{"num_hidden_layers": 12, "d_expert": 64, "norm_eps": 1e-06, "tie_word_embeddings": false, "max_seq_len": 1024}
Below are experts of layer 6 (counted from 0) of a mixture-of-experts language model. Rows are named gate (a neuron's input weights, with its number), up (a neuron's input weights, with its number) and show model dimensions 0-255. Each number is 128 + 32 x the weight over its row's rms, rounded and kept within 0 to 255.
Before each expert's rows: a language model's description of what the expert responds to. This comes from a sample of Wikipedia text that the model never trained on.

# expert 37
What it handles: Digits and measurements. Digits inside numbers, coordinate marks (′ ″), subscripts and opening brackets in measurements, tables and formulas, such as 12.7 mm, 40°48′.
gate0 [117  87 124 127 131 100 147 159 117 106 133 103 148 150 146 173 130  67 131 151 162 127 203 170 113  80 141 161 154 163 117 156 103 115 109 151 132 141 170 131  37 137 156 117 102  93  93 120 120 163  83 151  76 116  80 120 167 123  99 167  80 100 163 143 117 113 159 109 126  76 138 143  89 140 112 176 140 143 150 167 176 130 125 113 127 170 170 127 121 133 182 137 128  78  62 144 142 161  98 110  74 131 168 176 129 160  89 110 184 107 136 132 103 149 165 168 155 122 121 171 100  89 136 154 130 162 132 123 180 105 165 129 211 133 130 166 104 175  81 135  80  93  92  78  81 135 165 157 138 126 106 127 127  92 136 161 121 124 168  62 188 110  85 105  91  87 180 157 156 100  85 127 107 142  84 148 130 174  70 122 156 110 180 158 162 184 164 141 108 152 142 177 163 106 131  92 120  91 102 100 128 170 143 127 133  68 156 150  97  96 130 179  93  86  95 102 111  75 119 120 102 158 153 102  75  67 139 136 145 137 176 139 137 147  86 191 161 122  84  92 175 142 177 125 150 141 125 117  96 101 112 117 154 128  49  50]
up0 [166 153 119  95 107 121 113 148 142 120 124 121  79 128 147 112  81 135 157 132 110 108 158 114 114 123  65  65 135 134  75 109 184 105 177 119 102 170 154 161  87 180 118 182 169 142 136  89 145 123 165 124  68 157  91 104 190 106 165 143 117 132 122 122 107 169  74 132 124 112 182 158 161 135 115 154  95  88 110 102 179 188 156 100 110 113 150 183 152 136 128 122 100 108 155 128 182 162 144  75  63 136 148 150 160  94 140 148 152 145  93 133  90 150 148 156 149 152 142 113 154 154 115  86 141  97  85 133 160 134  82 100 114 141 139  86 117 168 164 107 139 130  92 135  69 153  99  94 167  89  89  91 166 161 100  58 168 126 110 202 123 134 187 129 150 151 158  81 125 138 128 125 111 175  98 154 139 129 162 119 144  94 179 100  96  85 159 151 119 169  87 103 111  98 167 136 145 133 116 125 128 133 120 170 137 114 164 162  84  89 185 115 133  89 156 161  39 141 203 159 123  74 112  98 161 189 120  97 147 154  66 184 175 171 124  78 122 137 100 159  72  97 123 143  97 105 219 125 108 136 127 173  93 106  83 159]

# expert 54
What it handles: Space before scores. Bare space tokens before numbers, especially between a team name and a match score, and prefixes like dis, sub, intra.
gate0 [ 82 153 167 114 128 142 148 103  59 117 177 122 217 163 125 129 148 134 170 171 163 150 152 149 134 131 133 103 107 171 131 184 129  87 124  64 125 174 154 173 109 123 119 199 103 143 103 141 144 133 148 166 113 103 108  68 136 196 154 111 113 147 162 132  76 128  98  99 111 150 172 120  70 153 154 166 125 149 142 187 148 100 113 142 145 139 110 135  93 116 114 174 103 122 128 122 137 155 101 146 179 147 140 108 116 109 193 165 139 126 129  96  92 112  92 138  52  93 107 128  90  73 133 145 137  89 138 118  46  83 177 122  81 107  96 149  80 191 143 160 145 127 126 180 118 127 159 115  87 120 116 100 150 106 137  98  81 114 143 125  97 117 105 120 103 133 133 158 147 138 123  84 159  48 156 147 141 130  49  85 209 134 192 139 114 159  71 161 197 112 168 143  95 121  93  57 131 137 152  53 115 179  93  60 108 112 163 108  64  96 125 131 164 169 151 102  98 131 138 106 116 169 124 115 150 104 114  76 151 135 131 174 123 130 121 133 151 105 107 111 127 130 108 153 143 129 126 142 144 183 203 194 145 151 119 126]
up0 [ 96 163  77 124 107 174 110 116 151  52 164 166 177 163 163 193 103 131 124 137 110 193 123 166  90  83 108 131 104 181 141 168 114 110 107 100 128 113 134 167 143  83 114 165 129  95 161 154 151 146 127 118 188  31 173 102  80 144 111 101  60 122  71 150 117 137 149  93 154  96 101 119 117 109 142 142 167 166  95 103  65 116  59 118 113 125 171 116 171  62 104 108 133 145 121 160 139 126 150  93 131 119 166 114 116  88 157 133  93 154 130  79 103 147 135  90 127 169 161 180 165  83 108 125 202 175  82 130 144 112 119 127 122 156 170 114 105  83  61 108 132  93 142 186 110  93 121 119 176 143 141  93 114 120 154 126  92 200 101 106  96  70 123 103 128 180 116 116 134 116 158 114 111  50 135 129 146  99 125 149 101 103 145 157 130  88 179 145 183 131 127 197  97  91 115 145  92 132 172 159 112 111 132  89 141  67 108 156 112 167  98 168 165 109 154 186 159 164  92 130 104 133 103 124 124 149  98 179  99 133  52  98 120 126 149 145 136 171 167 116 106 134 151 107 207 147 120  87 128 117 159 107 157 148 120 116]

# expert 10
What it handles: Chart and digital terms. The word the before chart names like Billboard or Oricon, plus digits in tables and scope words like digital, national, worldwide.
gate0 [119 123 210 164 171 109 163 137  89 124 138 157 142 147 103 170 147 135 135 155 171 132 147 168 127  76 139 184 142 166 124 162 118 139 173 160 163 154 171 129  54 159 119 126 136 117 110 138 126 169 114 110 125 136  78 178 145 154 130  83 127  38 149 116 186 128 161 128  93 142  55 140  87 186 157 125 144 103 161 117 174 148  97 126  99 200 208  84 106 175 144 161 192  56  86 175  91 110  51  86 104 132 122 111 120 125 113 122 138  93  83  97 100 130 179 130 134 125 177 186 115 104  82 173 110 163 134  61 158 164 126  71 143 134 116 152 120 125 116 131 106 144 107 128 101 137 203 161 131  99 116  95 120  94 146 177 133 133 116 132 136 150 127 136 116  78 140 141 116 118  94  85 126 118  66  95 106 150  63 151 119 153 145 156 151 128  89  97 137 159 150 136 185 121  53 133 164 100  86  57 156 108 139 123 128 134  94  99 129 141 160 134 128 145 130 121 127  81 125  89  73 135  89 103  84 131 139 163  94  56 150 132  89 170 121 144 163 151 147 111 182 113 115 134 133 118 103 120  70 103 131 184 158 183 139 141]
up0 [165 131 114 158  71 144 114 126 153 135 148 103 126 145 163 133  88 191 148 131 139 167 113  84 115 146 104 172  91 145 104 124 130 148  77 107 114 146 115 176 106  94 130  91 133 190 141 165 122 151 134 111 152 138 151 206 147 179 170  66 182 154  53 103  76 118  80  90 149 127  78 103  99 149 131  41 120 107 114 100  97 117 126 108 172 149 116 166 187 102 109 176 130 158 151 105 129  86  78 109 136 119 206 140  67  69 178 140 106 162  80 121 123 149 166 109 158  88 104  60 164 129 134  85 133  96 155 194 110 133 107 109 173 149 132  94  85 173 155 115  94 103 180 159 105 100 113  97 139  69 155  93 130  94 104  97 140 158  97 133 132 144 154 128 130 121 152  52 116 130 139 167 128 133 145 138 173 113 162 133 173 197  53 102  91 115 146 161 128 101  75 151 161 159 107 160  83  95 126  84 169  77 120 146  91 161 108 120 166 144 144 145 142  68 118 180 152 147 121 148 112 105  42 117 119 161 118  80 103 131 140 112 105 132 167 124 157 138 130 133  97 135 106 129 122 139 136 175 123 170 117  67 180 140 155 100]

# expert 44
What it handles: Articles and broad adjectives. A or an after prepositions (on a, to a) and general adjectives such as different, professional, various, modern, public, international.
gate0 [124 140 111 130 102 133 146 102 108 145  99 121 191 101 115 179 117  88 114 199 138 126 155 152 172 108 186  90 125 107 158  92 134  99 153 153 139 129  79 112 111 174  96 162 134 149 177 153 180 104 157 131 105 170 134 105 116 126 131 173 175 158 122 129 104  95 124 148  82 128 154 188  90 117 135 146 123  96 141 135 167 139 130  89 164 101 126 124  94 152 214 192 142 142 173 157 138 150 108 151 174 156 102 105 160  88 178 105 198  88 107 139 125  48 118 154  79  97  77 124 102 118  85 132 150 124 155  70 147  88 133 124 142 120  73 168  93 126 129  86  74  88  70 126 126 125 142 141  89 113 129 129 126  84 139 151 136 150  96 149 222 159 110 174  91  96  84 132 119  73 148 130 139 110 152 101 110  84  95 107 160 108 136 196  87 173 148 100 175 141 105 111 147 154  64  79 153 160  75 130 184 147 126 155 151  93 108  90 128  84  73 117  99 156 125 128 121  46 147 143 146 136 163 117 112  81  98 100 132 124 188 140  81 189  89 124 116 113  72 142 188  92  97 173 174 117 100 116 123  90 156 143 173 118 154 143]
up0 [147 130 129 148 129 146 145 119 135  98 124 110 150 191 157  94 135 108  65 115 129 137  82 160 153 132 200  53 136 114 109 126 164  97  88 143 153  67  95 120  99 112 134 205  69 106 152 238 172  99 139 163 202 196 155 123 121 157 147 116 107  91  82 149  95 101 113 110 205 130 145 112 122 115 142 159  78  88 128 137 154 104 153  64 140  83 106 114 106 103 159 165 103  87 123 172 131 106 133 153 185 197 121 150 148 139  92 125 157 112 100 117 177 122 187 135  94 101 178 111  84 123  94 101 112 145 136  97 159  99 134 221 126 116 115 133  89 121 123 150 114 164 142  99 113 154 160 129 121 111 137 128 124 158 110  89 137  79 144  84 184 117 150 136 153 151  64 148 107  85 162 166 129  70 144 167 164 117  93  65 102  84 168 157  65 117 171 134 147 141 126 110 130 108 107 109 187 110 107 171  70 151 122 183 136 130 144 120 132 156 118 145 117 130  95 127 168 111 121 118 155 131 108 154 177 144 124 111 116 154 151 121  70 202 121 139 114 135 126 156 167  66 109 130 129  58 121 153 183 188 124 107 122  83 131 113]

# expert 34
What it handles: Digits in stat tables. Single digits and number words in sports statistics, match and vote tables, such as 9 in goal columns, seven, Votes, Goals.
gate2 [100 135 128  74  68 127 151 168 150 139 186 150 136 124 133 157 136 142  97 142  90 102 132 119 144  76 145 130 115 122 181 124 120 164 201 140 126 163 119  94 118  95 212 151 117 132 146 145 136 121 128 149  86  81 116 128 194 106  79  82 142 100 193 129 119 130 147  73 130 115 112 122 112 147 130 206 123 187 118 174 171  95  86 162 126  98  98 111  70 210 156 125 162 124 122 135  96 140 116 112  93 138 126 152 123 164  98 169 136 146 129 164 105  77 103  79  87 117 157 144 170 118 155 109 181 134 113  85  95 125 154 117 160  62 124 131  91 141 124 157  79 104 134 120 160 167 106 171  95 155 169 215 121 150 209 162 127 177 127 199 154  89  82 125 133 129 160 140 133 108 128 125 107 167 117  73 127 110 122 114 104 128 191 168 128 166 122 104 147 111 147 103  97 133  59  93 154 119  56  92 139 109 161  89 121  60 124 138  80 170 156 125  85 158 163  83  96 134  74 101  80 162 160 129  92  59 154 147 138 135 127 155 164 121 119 153 178 137 106 156 132 159 140 178 175 104 133 118 122 151 121 174 160 182 155  92]
up2 [ 99 150 147 105 205 167 101 106 138 106  96 209 127 126 134  87 128 171  82 101  71  75  98 114 128 138 158 124 135  55  84  85 123 158  99 137 188 127 105 118 176 164 140 132 144  95 131 140 177 103 167 116 163 135 144 130 154 104 156 170 168 147 160  96  93 134 152 126 131 134 158 113 140 112  78  93  85 127  81  83 119 126  97 153 103  72  89  99 171 113 135 183 100 163 143 135 124 102 120 152  78 193  84  98 136 123 134 148  98 166 133 136 146 123 111  99  96  75 149 117 124 134 156  98 100 153 174 174 151 101 105 146  86 139 143 102 141 149  48 145 130 109 142 137 138 156  95 111 181  73 115  83  81 120 103  88 143 176  87 106 174 120 113 120 109 194 139 115 120 147 185 100 122 131 139 171 145  84 140 101 138  96 181 144 158 129 111 155 120 159 114 110 113  67 197 127 163 119 148 102 136 168  92 162 196  93 185 163  70 105  90 134 110 112 116  77  74 114 150 148 200 112 145 185 111  96 120  89 117  74 161 149 122 108 113 100  55  87 150  99 120  58 117  81  96 128 153 147 105 122 120 195 106 114 141  87]

# expert 29
What it handles: Month names in dates. Month names following a day number in dates, especially birth–death ranges and table entries, such as 30 November 2007, 24 November.
gate1 [ 94 100 196 173 168 118 165 107 115 188 125 124 134 165 160 134 124 137 138 146 153 132 154 108 173 153 170  75 149  97 132 153 122 101 135 128 140 167 188  67 102 173 167 170 172 131 115 129  91 105 165 152 156 124 171  91  76 127 155 160 147 141 126 143 194  92 166 133  82 161  74 128 131 147  84 140  89  53 138 147 116 176 124 162 114 144 144 131  88 162 193 205 123 103 147 133  64 155 182 149 111 139 124  89  79 154 137 114 119 129 116 136 127 114 138 120 206 158 146 176 124 122 170 140 112 117 141 133 140 129 160  93 128 129 131 102 136 140  90 181 103  84 135 119  95  96  98 147  97 153 139 132 123 167 146 178 104 156  86 181 138 113  88  74 122 114  99 107 162 117 148 141 107 138  98 113 149 148 147 102 159 133 150 197 112 140  85 123 191  68 169 115 177 166 135 144  89  69 102 107 163 119 177 153 166 154 112 127 109 133 112 145 110 161 118  90 163 111 172 164 157 183 236 156 137 112 187 135  55  97 122 110 116 216  86 133 115  93 107 166 135 165 169 118 103 100  76 121 138 146 132 186 106 154 123 103]
up1 [116 135 122 130 140 168  82  50  73 157  95 136  64  73 125 132  71 116 150 110  80  98  70 150 143 180 122 124  55 103  77  55 107 112 126 147 113 171  99  97 143 129  83 148 151 152 135 125 129 140 174 128 144  99 114 142 130 127 163  87 153 153 124 118 108 194 120 132 120 135 105 122  82  55 132 120 134 135 105  84  70 155 178 135 193  66 101 137 125 100 114 137 115 153 147 106  82 117 153 152  99  96  93 132 133  91 149 186 151 112  75 118 143 144 118 160  97  99 137 112  59 179 153 149  42 129 167 155 144 123  78 146  98 136 130 131  85  94 135 114 165 127 136 164 195 151 145  92 190  95 110  99 138 120 132 146 194 132  85 142 102 123 166 102 154 130  39 111 136 127 111 141 151 125 139 151 144 162 152 115  97 116 112 114 186 101  72 157 119 112  84 136 157 138 172 176 129 106 109 164 113 126  90 184 173 192  93 149 134 164  81 122 173 136 106 134 129 135 130 153 155 139 138 173 120 200 127 141 176 127 129 147  55 108 168  95 132 140 185 142 183  70 153 134 117 125 150 190 137 139 179 167 101 115 129 129]

# expert 3
What it handles: Digits in numbers. Single digit tokens inside years, dates, reference numbers and table scores, such as 19'8'0, 20'1'6, 8'7'00.
gate1 [ 59 132 168 198 127 173 146 136 126 125 129 143 201  88 125 127 111 135 178 164 106 153 182 124 136 143 170 143  70 104 158 173 111 198 177 130 155 142 184 144  75 122 196  74 140 165 123 128 164 146  87  78 139  94 134 144 136 172 103 115 137 104  82 170 103 105  85 115 108 144 131 106 147 134 167 137 126 135 138 165  92 146 159 139 172 137 122 125 140 160 128 148 169  84  80 150 103 185 121 124 194 128 172 145 123 191 160 122 134 127 149  91 169  85 129  89  68 102 132 107 144 173  94  76 143 220 227 122 109 134 107  99 153 109  86 128  98 106 159 157  51 106 154  86 131 114 122 129 172 164  78  99 125  99 143 153 164 132 123 142 154 181 163 106 120 102 109 179 160 149  93 109 119 167  90 113 150 179 124 136 148 137  96 159 146 138 155 130 163 112 225 145 144 124 134 107 110 164 148 127 116 154 125 121 127 106 171 123 157 157 145 149 113 125 118 103 126 119 116  56 110 175 102 165 125 129  99 109 137 159 174 147 112  83 110 131 182 116 136 139 157 154 187 129 167  89  79 139 115 158 192 105 210 113 131 135]
up1 [144 114 121 147 106 136 162 130 104 137 154  52  79 108 145 196 139  67  79 145  92 126 110 160 106 109 132  95 165 142 120 107  94 145 136 109  70 166 146 172  96 116 146 195 153 111 149 102  90 116 135 142 145 168 123 168 179 138 113  64  86  75 141 126 141 111 150 124 135 109 164  93 104 143 140 147 110  93 174 157 161  90 112 185  97  74 152 147 152 222 152 116 118 150 101 175 102 104  53  98  97 171 161 130 101 139 166 144  91  85 169 125 117 132 134 202 173 156 137 159  76 120 110 147  54 148 126 142 138 125 142 115  34  98 125 138 149 114 103 152 142 137  89 166 135  90 163 142  77 213 130 145 160 129 148 152 130 209 169 121  94 103 175  95 107 143 107 151 117 112  88  62 128 142 135  95 112 110 150 109  85 136 104 114 111  85 180 137 108  49 150 121 116 133 117  97 153  93 130 127 154 157  98 125 128  89 148  80 152 125 156 171 148 175 111 104  99 185 146 159  98 111 129 125 127 159 154 139  84 122  56 133  75  87 105 136 151 177  56 139 145 150 154 176 102 114 157 157 112 128 112  70 108 117 111 116]

# expert 62
What it handles: Domain nouns and adjectives. Field-describing words (medical, military, television, software), League in Major League Baseball, and pieces of technical terms like de-fa-ult.
gate1 [135  93 149 141  86  98 124 138 133 141 126 130 172 112 158 146 158 114 170 120 183 118 130 220 161 153 111 158 159  98 162 181  70 112  70 136 176 135 138 160 178 125 125 154 149 119 152  87 144 102 129  93 101 137 134 129 204 109 105 128  85 118 153 123 143 121 136  80 123 115 154 182 131 196  75 133 167 107 139 100 110 145 155 144  53  85 109 130 153 177 138 163 166 111 123 189 110 123 104 119 145 111 123 157  88 117 125  81 121  98 113 157 117 111 156 137 146 100 184 136 145  89 127 189  77 153 126  64  93 138 175 106 136 110 165 155 156 110  92  53  46  99 121  82 158  88 132 102 118 128 174 118 130 121 150 122 100 114 131 121 145 132 131 119 149 135 157 124  91 128 155 107 129 180 131 165 112 138 134 151 144  86 158  87 149 158 132 175  70 171 135 126 130 100 137  60 111 153 163 161 173 117  96 147 100 109 105 111 109 108 163  95  67 139  55 142  87  66 150 145  95 115 126 101 144 112 191  30 126 141 137 193 137 187 129 144 168  93  76 141  85 163  81 115 162 155 122 155  83 167 127 214 136 145  82 145]
up1 [113  71 176 169 173 134 139 172 147 113 108  93  83 146  96 128  98 142 107 143  65 125 107 104 104 136 113 100 167 184  83 141 142 129 111 109 111 151 129 185 162 111 110 182 166  81 115 176 165 103 100 100 123 178 134 182 171  87 117 140 138 116 146  76 111 125 111 147 131 215 133 139 136 108 108 198 177 100 132  77  84 106 152 112  88  96 113  60 101 155 119 152 117  92 126 133 148 131 161 133 101 131  61 175 133 140 116 132 127  99 106 129 158 122 167 116 111 135  86 133 143  54 157 140  86 160  97 103 102 193 160 127  48 183 150 133  99 138 115  79 144 117 157 165 196  99 127  78 161 111  85 134 163 114 103 131 148 103 152 166 156 144 144 157 137 132  94 121  98 116 152  86 108 135 133 154 123 197 157 162 135 120  92  85 149  63 148 157 174 137 103 136 101 139 124 104 191 167 142 125 116 156  97 115 130 134 138 112 117 157 150  66 115 114 133 150  90 202 159 135 111  85 113  91 139  70 124  34 115 101 160 140 150 206 100 124 103 118 121 143  88 159  36 137 128 118 139 149 110 147  96 210 103 125  97 135]

# expert 15
What it handles: Descriptive modifier adjectives. Adjectives and nationality words placed before a noun, after the or and, such as local, political, Chinese, military, municipal.
gate2 [104 134 141  81 127 120 160 151 128  99 157 134 138 122 119 146 103  64 149 128 137 111 140  84 137 149 186 123 136  96 197 163 122 166 120 120 190 141 164 127 115 121 111 104 120  60  79 166 124 127 118 129 126 173 115 103 197 154 116  99 109 120 152 155  92  98 146 105 150 111  96 106 101 120 182 166 156 147  92 167 110 120 140 145  81 137 116 152 136 130 163 134 143  83 129 173 129 170 125  70 152 130 117 121  88 164 138 117 155  65 107 140  98 139 116  84 171 181 125 150 113 171 116 152 101 177 112  83 202 133 103 118 157  52 157 129 178  84  96  61 131 123  46  79  97 139 169 149  78 157 139 142  54  88 177 182 151 119 158 136 149 118 155 138 125 139 147  88 215 112 127 112 165 123 117 108 147  42 134 170 111 142 146 188 141 177  79 111 161 157 165  75 151 129 154  97 131 125 114 123 181 145 115  97 154 105 118 176  95 144 158 153  77  76 104  89 128 152  48 106 141 120 122  52 151 134  98 165 126 103 180 107 174 173 136 137 182 113 101 148 163  99 109 144 103  76 107 139  93 114 164 170 143 136 136  99]
up2 [ 74  85 153 111 136 134 128 140  90 160 162 133 152 140 132 127 157 184 164 189 119 100 113 179  96 101 174 150 135 100 145  26 103 153 147 153 163 124 152 126 155  76 171 125 168 180 142 112 100  82 106 130 107 131 104  99 136 136 121 115  89  77 214 150 105 118 177 120  60 171 106 144 123 155  97 160 149 140 167 109 149 164 112 134 185 123 184  85  98  99 137 102 159  83 137 183 136 167 128 138 129 107 157 112 104 104 166 125 112 109 122 179  94 124 154 163 119  89 100 170  95 106 125 161 188 122  89 173 163 156 175  97 180 180 100 107 101 144  70 162 142 155 158 116 133  76 150 146 122 141  82 135 160  61 177 145 129 147 134 117 144 122 139 101 113  82 103 151 137  86 145  74 171  91  55  74  64 134 122  96 171  68 140 112 130 110 114 140 141 164 131 108 164 115  82  58 102 171 133 110 115 159 123 133 103 133 159 117  91 147 169 129 142 107 142  97 151  88 144 164  71 109 126 133 164  74 161 169 128 116  96 161 154 143  96 131 127 157 109  88 135  84 174 167 186 138  90 126 119 106 164 160 183 179  76 119]